config.yaml
n_layer: 13
d_expert: 96
activation: "swiglu"
moe_layers: [0, 1, 2, 3, 4, 5, 6, 7, 8, 9, 10, 11, 12]
routed_scale: 1.0
balance_loss: 0.00872
balance_bias: false
router_bias: true
norm: "rmsnorm"
optimizer: "adam_variant"
Below are experts of layer 10 (counted from 0) of a mixture-of-experts language model. Rows are named down (a neuron's output weights, with its number) and show model dimensions 0-95. Each number is 500 + 25 x the weight over its row's rms, rounded and kept within 0 to 999. Numbers have three digits each.
Before each expert's rows: "comes before" lists some tokens at least twice as common just after its tokens as in all text. This comes from a sample of Wikipedia text that the model never trained on. Tokens count by the router's weight.

# expert 74
comes before: " to", " of", ".", "o", " that", " and"
down0:495474498490486509529510504493475505446511490501560531544509497512518498495493497510459481494499480538491479467559535540496492457490514535505485498503466474506520513528483540486429476462437470510491511533507457511526496499471544501534512475518471508485487473500497482517486480478475525491
down1:482482513474510475533497508485514545455485479515506469505479507521523474430507486520490516521536505501483495512500517521533468512551510545506494468494499514500474444496447508475513510516500471539462506527481442461501490517529480482509491493468471476516550503459492527493497504558499516498
down2:514523528479515463464499527541481532559549525490562510470490519521493541565491554494478515544478485522509498512518523499506468518486514533502504512509494506496514513481510488468539491482473518517530531501465519534498485497495534470502470474449460498497505533514517546501485507506497494494
down3:516476509506486528510439464527487498494493464488519484503467471455503535507502522478509485469494527473462489505499511510520528498491473505497510529445480501485542498495449467492543515530551467476437518492498522540518450486498486530532487537508509467488523489498489524502468531506464477488
down4:498479505518525543474511539537497455479508509528467473488530504470480521505534544501507546499513475484502502555480552475489500486496489504505501434469514483449505496476490464519465484500546503471505539500508470470500505505453525510494488495467508506523501464505469486529502466485479511552
down5:502478489522516495532460496489520544503496530505523506503503524467523538532499497476500513483526488517485475477566524464522479507538479521495493460485514480479464467480536487475433507476544458474532512518475519474507506514453498491483437503504497525486516502480491495468500441491484517516
down6:475532475510485494513513529512494463468493517498544501460520494528493496555547541506501492513525468491448479497480499500486521431486471552491458482500482474511528490489520537501506506486466486517556489501472505504509524506516472500504501500482482563487456532525503462532515485487475529510

# expert 18
comes before: " 0", " 1", " 3", " 2", " 4", " 6"
down0:474525474470493510513492475526509479483509508506513513491467563506538505542502535497519506487504478493508522480485483504516486489497504498444568519515509440490484475503523528542487498467501497517534528531470477507503500520516504511532434514516532466444554499512476499489474463490477529499
down1:512525482484528572504540504531526472510476488529509493533452478490483537493498496525485492570499513478507510519490539487516463558515474475501465496495495486520503510501535511492521517488495492498474483465495505529545526458525460515505478507454515494529490512505462493495471479471519533452
down2:520528511463505490500470462488488510518466511525471488520473473543508517473517473523486486465492514507494507472472509486528477459525513509509457500515450534537530477478500473500477503525525498495526501447511523470517512439459470471429513500478491531532474508515478523522532522496487476478
down3:474510527458500491511495497521503450527524521479468492496510512525521493463508479518479537471525517492510506513505550487481546574496489512500531500487535479494532494484491556493505515476553523503493518472498492507501409515476510488484472488517481503525517523485470552530505516518515514476
down4:534554453472495505462494520505500475511475541491520498490477508502476452512482494449534503524488478500522467472541484494491520509500490474532486486507438520521443549482515502518513465508451481494504500474485492493476497501519471496550520483484474492470501523444479532488523477528486493525
down5:507526478489462498527486522493486509487507490527481540507523555481486506451495473509452504504487546489556496538514478501515494472513515479489535494593473497464517518470493523489521487507524522470498512547485514548524505499484502468486448481502517486452522473509480488525476513501495505505
down6:513486464490537504471484543500487512493530528485533526483496471521534556531534505554486525472460498520508519520448484499474530507503454507480510506518528507522511475440499516493515510474530519467477500528503531482473539494488538458504478503477468442485520501517482515499527497459494512511

# expert 67
comes before: "4", "3", "2", "1", "9", "5"
down0:513512482507518502510473468475504541509480473489518505490520516503467480508496492448489520501497460519504482488506432481479501555521514513542516541522515439527508509465493485460523515512510463492543464491475521492526466513477492480472459504536464486498508496498544499509459448471479490525
down1:523484485463516540461523475526505483493484501484500524500501510514497506500444491498500480519504479510536471514479473523459507410500538531550475471509492485515529504491521503492502534488467529498491496516548529498529477496528520494523452499486492507479505490489474449524463486456544493460
down2:461470503504484562513527486483482503479514527537494503460511502522499474453497527517504499456459507467507514495563508491493505472460493463522512469508494506474499474526514484518491544516519514511519515545491526486501517484499544493507490513489532532518568483468449498507507563506521493494
down3:495525535498521489490486490533489581496499447512507483516479478488489486545513441478473515513497492524522500490533515434510539474509462503463492515549543508483510494529502461523472472542505513489501524536450516527510494491492461512535512491517515484503514501482504495519499471508501520540
down4:426518511480530540526538506516531470468505513515505490500472506505492504471488475527528529469511451500507499484510473513460445526483504474510500481499531515489538500478505510454513509504469491464525529491498481444554489532509522505523492524462484525494482493490478495531465546512537526501
down5:511466499475491515490520483432505540438516471524482503480484464503516526530543504517492492493473502484491519516488472518450470510486507528498498502500514496497529471499500460512506539490470538524473497538466506474533457488570473510501495536485460505508512448515497492503457476472518506500
down6:479500510492480490497531472539504519453506506530505514526486495528474552482496490485503492474494519464514503485504496481478459491521513545517511437491446486515478520486531492484497518500469502520537449520547517497569476501496490487527487496506495512513535498478510458558461470524544502485

# expert 60
comes before: " |", ".", ",", " m", " to", ")"
down0:476494495451556490473525501423477527485534536507459514525489503523478480479473467501493499458470497473495520493491485534469531521474475516497502469493507540521497481499517527481483552510510505469501498495480500530506520523497508541484485539504500479465499450476544492518477504501471493560
down1:551459480489491471528505516510499488542503495534508506531480481513453469512451483530510506491451508479498488477511521521505440499523489504489475569485501468497493519520544490475473496513486482493481515497537533501498476509478511502505497555509539479480445482486469498505478546487517546524
down2:512512527494493494483531521461506486503489465471524528481501532517482518480481498494492523465533508509532540537475485504484534510455514499478498456555496525519470472503477484515497438501475495499458489528544451504427555488504488529485527502515529481489496518514499490527534505525531500487
down3:537510527470515475488486511517500449502516544438505564498480544505498489487497549474510516489515499501521547509489485522480504528488475495512517470524480534467505485502493463529552497500558506475475486500502522468461513466512534499481517519486513500495551475493486471490556500484485478487
down4:519479512552487488485520489500516471529479487463440502480518535462478512492501486492496467512543504503509521507513503490500471542453473527490507502481526538480492503485500521520513458457538526505481502488475460540484457486490542510473470455517524517511478496473453478493510543550478523501
down5:546538502501537472493473483498502501495497483479548499527519496499492499523523534487468529575493520468509475513491490481478555459501489494516458499509500502498469494496489498518551489508480468497511537515461532471492456477522499500490541497508515502512527491536518466518510437446496460493
down6:508492495487527463493465499472513526479508468516501494535526539471489504471518487530518507447519454509516502516483524517490485502457527502535552534484515555501479532481511503432518525510507537512486554497523442481496444499513523526504487479510468480500520518512502505479471508526532487511

# expert 2
comes before: " |", "–19", ":", "3", "4", "8"
down0:521491470509505519514509486498497485504468501530510515498501530528496484560522446545494479524485539444486454472539459453543495478510477519530510497458496507507493514447484515486499497495484512498545520480508515498488504498473522495519471462482496497529525479469552503539510520498527503440
down1:515465494532501476513497474494540470497510537522514495498516531463456524524502493523511517464548522477472460438525508440486498443501464540505490504506517489483457508495487491466527518502480525527489528528504517516505469513491506508504522511493504582484533491494510492478483500507551513512
down2:476506504519566465524529464552504492518488540514493485504543527531506509508502517463523510508474526454482462516477494498516565487513522537497548510490477482492483514505539489506495438461505475498533467492543505497470530480473505497489523533469523494481496494476502530496520478514520466502
down3:475509533550494506539469556495480503466493531499493473496510481510479477495482479492490506503507503486488480503556508495544481519521457496533511547478502522522500490531514444507475494521570525546505485485471533530506524502494505521555518497448515495484498515540488527499508525450515500500
down4:523474530504508485480464498525470492477500516485522515527491500527495498480497510483500456498528482502472505455490406477579524480534536504535510497510505486482483488475515484523480477452496463508436502486506513504477485514471483477502522550483489488503471508503486515496518483449514478480
down5:492478521547523506492514503501523479521489457527557492485472520484554487495479466530543523479505483484517510476492551500481514474529470529525469509532465456478488489537533508488466462490502505487506522505516510493461515519459490496519480457511546467503521445484522499504449500504487489479
down6:475466474538477507507488509467541512501496522500476499485497497495508449460555503515533499458497490488465449474524526470492479465456539506467495486531481501480507533485530461489467461507537497489537498530476476464473502538488534530475479506474524536497520511533508524507465509493495529498

# expert 68
comes before: " ", "\n", " 0", " 1", " 5", " 3"
down0:515469510480508509485471523512506508522465525506516479479499517460460496511523561470508499543499506521518490511453458480493520533506510539531523480504503459527482509547540538524499491511466482559497479472476504524523479528515467500459506509467510476458541473472500496526528502487517457505
down1:517505479484524490556511494470511495519511524502506540491482505483486541455490506500496495553506543502483502499505521561467531511493480447504498474539488470481479452499475513536481503510508468495486500505482464486528513512480531490479486532467522508490530559541450505511518463463508523470
down2:514488538480465518505541509517451479505541487536462543497477509469494536466517508485509491461532519478522531521495516471535498522476467517522515515508535484484511481551467470565484500488467497509496545503501464517469531482500472459471463504482483482489504482531489457510497496514516528496
down3:514501492483477468540494529464491469510482481476492478513506497523554486496516477478531532519482457488512475531463498474469516563456526497506499526465498474515488483483484512511518514459480497528489480507530500513496485519458548524487443473554491519469508493467474545484507466534490482491
down4:484520449524507455500511525450503515498463484477565523539540445455500476478547455455484509510483441486498488459455516501501501485474484479462531528478459507493523510506500489487515492466492507532490507497503479505501494503488517523543500477484483508474485519477517537489513481506509505508
down5:515533503480497523538522491440496475516525442499518482538493486510507494497470512522562506477486499537533506515433493502531480493504491501471509523491491501482512503498503526509559508533515592518535495511509482552523490481486494503540485517511482486497487489514499551476490507511474491486
down6:511511503479528488529511507526513486499459503517508521493530490472459506475498530476485514529515549500517489551493500532512534634479497522533514473521484505499500502508502527488518535499485481517476505482488533494487516468498520493487536496497501497491528512449516546523510515489537491513

# expert 31
comes before: "\n", "The", "In", "==", "===", "-"
down0:528492516473541491500520489487444473500521508505518521521515539504492475488472495475488515503511478531558550505471515485526454513514521464486531509490533542501515464520446475477513473492512505456508476510520504471494485462558470508499452513484490536525470503483525459537506483496499475480
down1:516494513471484521513498517496523483507548492518495493495502492532499521529485504498518507503459523539558508508498481483479466494514510514541508498434489498524442508496435549496492510492452496524490565496489519506472495511552521528498506518520471485508505501469491498519478421515525486499
down2:541504526474518517517522499502476495497492478482513509506480530527469516527501480506449482507467490527550544549527528558550511483488501470515524484520477519504512532484410474514511497510533491485456459473508479486533502513513482515524510486494499500499481538517542488489516495460483504487
down3:508520512511487502481496509500492485458491488483473508484500459444511509471465484530540521490542472470505473541477521483499493521529522542479486502476511520524477513485498460505453535565461515464500479498480511512469468455549493461515500473474501539460513461525517471502502510509490509474
down4:526498477529489519514481493469475494488521549505496457514536445545499509491504532486521524513472477481479447524476431470488507491520516515490489507507479485506481459550481452512516485506562519518454486553490490507492535499494477517506521536498494502493533483494480520535508496477485468489
down5:546519496506528530487516520480511527508498505510496519521506500459495541484457474482549489488508488505468524503483520509485424507531484488478479462493508500508485478509544491475455487519508543511536505530447500514492508456533467499508542537512521483488498454503477458493514524524545464510
down6:522514551491485485497511498471488501483519476501522509480499486528516522577555511520524495509491467503511502530498528520509490519490463502474492485512524429502491491457483472498513535463464516494451521515501522485454471520480516510479514497491549541511476479518514445456524491468519500513

# expert 45
comes before: " |", " American", " 0", " school", " Carolina", "he"
down0:526490516491526500502481461474453477521484487487528520531527489509509514464485459522492539521499473484518530479475482530484504479522529486539488525539502490476468539476492496470548541490501520475506492468523501433500535472467549515498543529525464519532496490487481480473529465519505511505
down1:514497497492499496504494444497488491496518504530506531530518499538491485486486496515508498469472491468500507499503529488485494516510467466502494490469478521506533492480489503511470481573487540500528495474510457492504479513493492480526520514523441513522511511451500452444525520587563513513
down2:446538482504452484560531482508529492490521521520522508519441512486508491496477507522500522527486527475524527528510521515535500479468509474534535465507513524501524497501525456503521513481511478494441536444512491484480537488484493508497482531494480529501515498503485447494459503526513508456
down3:522481479520538524505456570494486510521501473516482531492456512521501463546534515461529473491531508452483508477499522487509484479479527514498527528546502489521441477487514511468487517488475490513493465497480528532509513517483470531496560465512504487507488519514507513458481513547503487518
down4:471527507483513504501495535508458503507541478475506486487498487547525560466512445517549517518502484485524519484541515478513490536515531464523497528523511518529538514470510555513496486516483506521485485473530481529477515517500498486539513516488473535462549483508483512486489452534510464473
down5:507489490492497470497519490529551533491512533468472462502529533494501500528519481526480472540518489497551500509484506433486491511474509511513441526473554508513521519557499542519490475445506509539512532507474503491530482511536479465474480510511500502469468502491498460485498511465498505475
down6:493535492507481477484483519462490470483484491531501495523496523467527547500516428506558525462507475490482518495514527510528478490537485492467511474514528523509516511479476497483510542482527538505513518511485545471559461492557514496476499464478512490534496514519525473502512505494516547534

# expert 70
comes before: " |", " and", "'s", " State", " City", " University"
down0:549510520497476528522464466503487476516524496476495498505472489468514505491508500490500518510498569537473516479556444511490511528495506446531471469511456494524535493512472483473518505508507531487493501447557540493516516493484472516473520501472508501499524554527493503497495506545493476470
down1:536531527484528516468517493541491475469472489493530498537490485471528482555509526505508463472510513511506531473437441500476501444506448510524510538565477508508519507499486481502513485470468502458507495529511494544525484532493506527503490508508525492514509483517502531501477476493532508477
down2:496507500508521548477474539495512466482445540464465498515487513531457530477507499486514508464529490445534518504481549479514513481472544523485482453497520488517512531484517490519460516487515500469541518510457520469509498480508537487482500522534471561516489477488500479490515499477504528477
down3:495494472515503463467462532500523519474523501507506490450510519541518509520517517543478496465488501509506521491458483519496531489537543474493506474503489527519445465484484473468512521509549470487498530498471472487471487489468457481518523467535526501554540510520494469508464505496458533497
down4:502494479467537479551503527526518509510513493508497507480494518452464472566507526500487518521537477480462475510461539450514499458506505471430509476513518476495525512497486496546473490518528463513496504467512531494521530493498507446481500514523498492519510501539492519521495494496447521482
down5:474498501477473509494464477515496513512476515537485512499528523456468528532513487524523473496449489486537503478477484487492517499498538505511501474498529474455529510536483533525509452478519479495466444451465502530472505507535498458527505506524501521495496452494511507504498494457525438537
down6:523519504480483505504475505506529487459513551481482509487501493593538514480480536517483500509498518500481489496527463505474494506496501490500451491491513514496506478472473508511547502497517545512510514519468526512526483518481506556406525519499482495513491515455455492492455496486497504500

# expert 49
comes before: "s.", "s,", "s", " of", ".", " and"
down0:488512492481497474496488488511510494501515487499487511505506461482482518487536471519489457483496485486495500487508488519513534440483535519505507477476520510526479534481482485469517567508523509515543551456544522497536483533509539506466581524496459534503494510521549506513519514536510527512
down1:515469484485522487516503526504555445491486487456542476478523494497482441494462491489465506495503568501489511477481511488529487481520490576538508507518531503560454532465488509466475502479478473484513507507491484509504481491485493475527503501524500490508485489502481513508562520494526493500
down2:491468501498506500455462494519551500489517519487492484494561504490464488517518508479487515513502525474521505471534535459497517523523480526510489494473484512519484484542508501477456504540502471502511465462517505524530512540495479497495498496532510469463566546500453565517520502457517505505
down3:518505556487484469500513504523504558444469503473516525491501482472512448538530495479529473483502484504482489484517527469480489459514536456516501493526511503549512466546494521498446505512527485518515517516492517439491546510494501520509488531530500514486485536507511508512464469510490529467
down4:476499496523495510510498524529511519488520561488540510509466517503509516521498479504469468508505494507473470528537496484500495557499503458475528499507488465472462496488485443481486498539522526506473551525558466507492495465456511520495540471522502517487450515448494488458473510521488500521
down5:454530477478480540533527518500524521513487534492514502486495498491493500493547518500488503508462496489512488489472494469522501530469544502476536503495480478550493497511488498462517474489475502517526486507514542529512506450510524497479473490495518473507568476522525518562508433527467454483
down6:492495502499489523475488489508465513485508504527522461481545487492468524530442483498526467494513552482554535484524476500493437467462527478502503494492504462535454504461490508520471467498530478502488496498511501495480512496497570474546493472515515517499473527465485468503511492518490459497

# expert 38
comes before: "-", "|", "\n", "2.", "3.", "4."
down0:471496455492501495497479491512435461520491492529505494482480510547512529467518477511489507484526511509491506503488480526574491511491467489510522505521524468509572473456490509450530501519515454470480500523501476476504483526517561481493472527519491506535518475478488471482527519489513523483
down1:470522505490477491504502480482517518509461496483529479470490467477493523516498537486528515528526535489532507452519502473422471505503512472496488512481510503502472494498540558541503524483503539533534517474510531496520513499489484514486515474547459491417486479495530531498479507514518521489
down2:530507520540484491518520509458459480504504477487454515543491523491518557501479516516514510475525484515500501503497490513476485463518512491523492525485440482489454559482487517477495502541460475500512491489525506525514516471504505495457486488530460508536471564546479484486474495522489454503
down3:569503492518540526504464501492461480531497492518512549519472527506524507466509493516489502478495484554498508518486534492471442484515500505475470471498510502484529493488478471539537469496537498468504459510461520560489495492463483511504485488501532497480489532528478484480457502501525457532
down4:475505477484472493567502504522486527506490486541496500450454499523468545468532460504515538480504506509535510518529523542518515489496468471491524510537487503475501511497451491463518526484493489464505498518545498484522467537538520495543508487502486544465533494513489468476535513507504535506
down5:539492508470532480481512482537502523501507482490482445563486485467488521489493496515472515514436503493480484454469495514462525510493471469512494491516479469559499510501497495491502491489488519505513499528479482547490539475489444484493536521493505469541473498501503506560444491503535487503
down6:532554491544504500500533510469490487496529539463496507451490477500506516491487461540489448511488484503502532524542500497518494493515464473495488507505489556548511468499496504508473499497506568462519479462493480478507490540471528556491466492514496534449518506503494506476516520495500487472

# expert 36
comes before: " The", "\n", " It", " In", " This", " A"
down0:461524417545531483479481538502517506520491508498465510526537492517514507507475505526518509495539511461521446480517486526515497483499528484521480494514455509526505491532507468501509508511501471496536465503470540559474524548513463509488530522521492460500488525521493461496494483532493485483
down1:522494451468497542446499533516469503515475530527475541508504497493460532467439457459530505504480473510473485499526494481512523478434492503524497472485500502542527501491520461493519514493488479542508481493468481498502526489477519505501529536517537470496513482458492532466492513491516489472
down2:468503529520455478512489493488528489512547500466541513528503516515516548522492545495543451480487499520555472513457514500546488531511481509548491516517499517473495553521490486492530524531503465544522477517462482518495502512496498515444491491495520464544494465487525505497495492477488503511
down3:506530515457486540532510435523483475502485514472531543545499480526490536493521475507512487535500490502512538524507484528483473514512505514508519466482518516517497517412500510489601522522512497515477475484513516509516477507494526505496491506484479533539512517516474508485504512480493489523
down4:462479522484482504492486523472502495486510486499474489489477519507506525485505486500529456530551507528530500526553511520462473479529490464543541471559462485492502539490487472491473464496487505455524508539499498471481553495532512497502454489519511519498504555509464498465518484506498534524
down5:495482478513477536527523504494467505537508526548482503491494470498478490486449526538538536525485487507552488485498511532480470513539494545542486450485503507507512546539472503483488493491468503552551515487482484524499488510498484499462489549474489485488501514468543524526509491495463483476
down6:495476447481520553497511493489486523473455468493514487487552503553485544497541469514441520533466497482466487476510507470464480516488525523501523505489499489495504497483525487483462466496500568531526516483491481532508486496485482535523490500457502465476481512485514507481530494492489449500

# expert 120
comes before: " ", " 0", "\n", " 1", " —", " 2"
down0:507525531517504466443519542483468425498521497509504536499507490480483531469484505505443519482477501481467519486532467483439508535513460504529504532469527487533477498473525506523528456507501490517504498506502534490541496516467491513489508503533519542449486468493489492507515508483523486510
down1:493516514554531505482491477506500491489513539542507501468509455492490482540524504487485492412542554485528444495511493496454529429509472494498498517483528481493509501485513489474500532511492493529555512521478521511450478493549515497504503529513521502501513497496472486494493508488510482516
down2:500523462496498488512461439519468494498483466517545519483481545489503473473477507455489502516485510552495533501436489534493513575487516529491519469519498490512494532484515525505536502536512507504487484486491518478490444509530540478459478517515471492478489496512528482523524501460493511495
down3:531510491517521455479530497467507506530485481457527470498536443494485511498492489475457541481502470453490477505460500486527526470443457542535448512516479514504504490489552520507525505522500512509496498451523500535495523483499533491511537484510496482484470489527535461506517471508497492509
down4:487514472493507490522492475512516534516498458455527474532513520479491505510497513486516525540448480461527530497499460463486475564494493479510499547518492489527509463523535502513535495470500521465506514483515512479505509539463508536456501505479503521515503476452519544536505523465468458491
down5:496532505529539523488550503478500490514482530533546503510463477516513489442498504494494528520496577497491503474444503472533475523503483544497520474449509518482497494510487515484475509460469473495509472475479502557491510504493467473508505521545493505519471465458504493507478486475524496479
down6:505465509508512520500464484515477538524475435542461517474471514510477531487493513443511519561456497472522503503534533476519488432492502495506525486459501561521500516552528490512503535517493487508476499482487496480507514526527473504502519496467501535539507497488502481496525502527500476500

# expert 10
comes before: " |", "en", "k", "i", " –", ";"
down0:497515536479516511508488518480502480450533523512519497518475488517499540505516474488483480545526525514477500498540543496542485517470487502543506473516573499494488516531466486428517523486518483475495536490519528495440499495494489458473491488477490461493509531522496495488521507503492527559
down1:493451497485488517528473498516535444492475485512474505496500497523499503507515521531480478488469511475493526538443532484504490503466523537482461478478497548504470532517500503479431464479507481505466484529467507516521533494493478487516508546524478533503544475532464477526488525507502539516
down2:502480485520494478468490480480516509470537457505456487519498502494524520492556512516482510452563490506535503493533491484535521474473522502527481490535493485489471478506452492495500511512491544435521478479478451490476507471441513500508508485506499514488461546448516496541494507507490494493
down3:498484516508490511457515454541531544501528501545482532456517498522505483486477477525488467515546486521500466500497464491508483509527498488492481500520474483480436520483488504553457489477526473531494509514460520475503508563506527535512499557529463506523488489508544499503483501492527498492
down4:471504490570481496516499527487461492524474482502478527489504464514535512487520534475549507521522490527507482483496497474504481418509449491520496451512469508490492500515487504491484496488487507511533524485467489477500512483508475462522482478456522507475477477547465457517510515533521556494
down5:492516486532532483441478480494522508519502471493531516520488483513450484513469485536418474528540496526510498550489512484481482473487504468456503529467449484516501536518516499495504438501469521498488492521516500538480504484479533519521528494508499558502492496527516491525475486503500524489
down6:550492483488496492480472459483520494508530536485484473519459543504471458491511522508524508462479520510479501495579520527476519517517505505497509525518490515518531547515481482536514541520535527498518497461497477506528464484503505510531508485520441499531518491465532483453535495488513535502

# expert 43
comes before: "′", " |", ".5", "°", ".3", ".2"
down0:507531514508491483515491456515514495503499482539523484508487497462490508468496490455511536543526487481477528507468472531471506504472506538470526442504477532512471459511468487494539507476497485503521482499536459491470496496526542507555527493493534529509520494500500471502470426471513508460
down1:479531508534489490523495497500542522538570485544472491505505519505456476472510499534505499497507534492532533495485506480538512548515500486485540477509484516451512517513482444502476494499451494503503431526486535502487484486480450496529481512498492533552534498512509519520490495520528511492
down2:519485498522544506476496507492507527526533525489507529474494509489497491544469489510507526509456516479483486497499489554493472512481513453497501489450467504467544466524482513505509525509495527526501522509500498510482493483547545498448482538504487495559505533554525494512529563477491542511
down3:439519480508482525510498521489454456513502552516508503486486482512499507479536501505504496457530521506511558480532487528511490501556531495507541473516487521511496465560526487505506520489490493456493529464527479457497519483493509508505512530473514516461557522506483513483514508518498560495
down4:495530511464542511502508503538497496492477509473519501488444485504505490504497513511487510541573542467526536524513483527497505500496518455498496519517459472524537512541520502538516484483526487465475506503461490512550529522456530487447462490526536511481501508486514495506474519479512502451
down5:532485466505484512478523519464493483502509490523532503491517497496513526485493461517530465473529481519532461565495456530545536438494537498504517454487493488499488503476501533519499454510503527491487432495502463488510518498545502469490451512500528489525505494465482508539522474495505480507
down6:513502502500557461529487472496544501482511474500516521498497445480489492489498478535548511513550562488484517462486453530537502472531486498465517505445515504454491516511509475539533480491525497521503520516479499495517507529486520522510524500476500516524456466554518514488482506488482525472

# expert 110
comes before: " the", " he", " it", " D", " a", " they"
down0:508543487453546484517527522485506492510489515476522505538544545502451483503519469488470492509553486531491463491464499502482507514523544493496496525485475491494515487559506492499508476487481513515498527485498489523505501443478501502472518508477516485486527547563492504518501532456522544543
down1:488451515491510519503507512520479508517489466494458533479514503485494532524524532543427500503444507505534488500484492508482510534511483543473512479512495447481495502551524535504529512475504448513473487457490503532505532464478477498467502501479506513510503538488488558505521535506539504503
down2:523509495507469474507518502533512487490459541530469525448481508526475443511513536494469490556504485510498519470446486465511509512513454533481486521536525495524473505539494490470484494544494489503504489531494521507489485486513480513510495520539509503500493505466478535572503539498521455523
down3:527523530522475483500488476493490486465460477520491479497500524504471517504482430489503503555502501518466462531513488517490544470521487483490511501556499473500503538481478478501549502480472498534507485472487489522463524514504489522518489451493523474507499519526483555496528454505517526434
down4:480489496504539495478536519498483485527507550516519469510528551522521566490512529461502487479478483568497501515455516531462534529495507478507533493518518454501559481492483511509515425513496490511493493475509513519536498490508508483477479483496480484494509520521515518517530524500535470508
down5:466524534471462500473509506427475505546478527498499495492542490501498528537496511482448519471491481508467529445461506482474508532490489499490462462500511506492502478463456506493572512494489509517487516516532546506494475494520504508504516487512486457476560504509508512516508483531491513513
down6:491485471512444460489459518534496493509506482503488508480536512476535494487488464495504475470540520489518526476423484498493456476486534516501481511525512504500500529470523500520467534502547483516500483544530535512483522506528515497457489547478543510516466477510503522531469534473518476487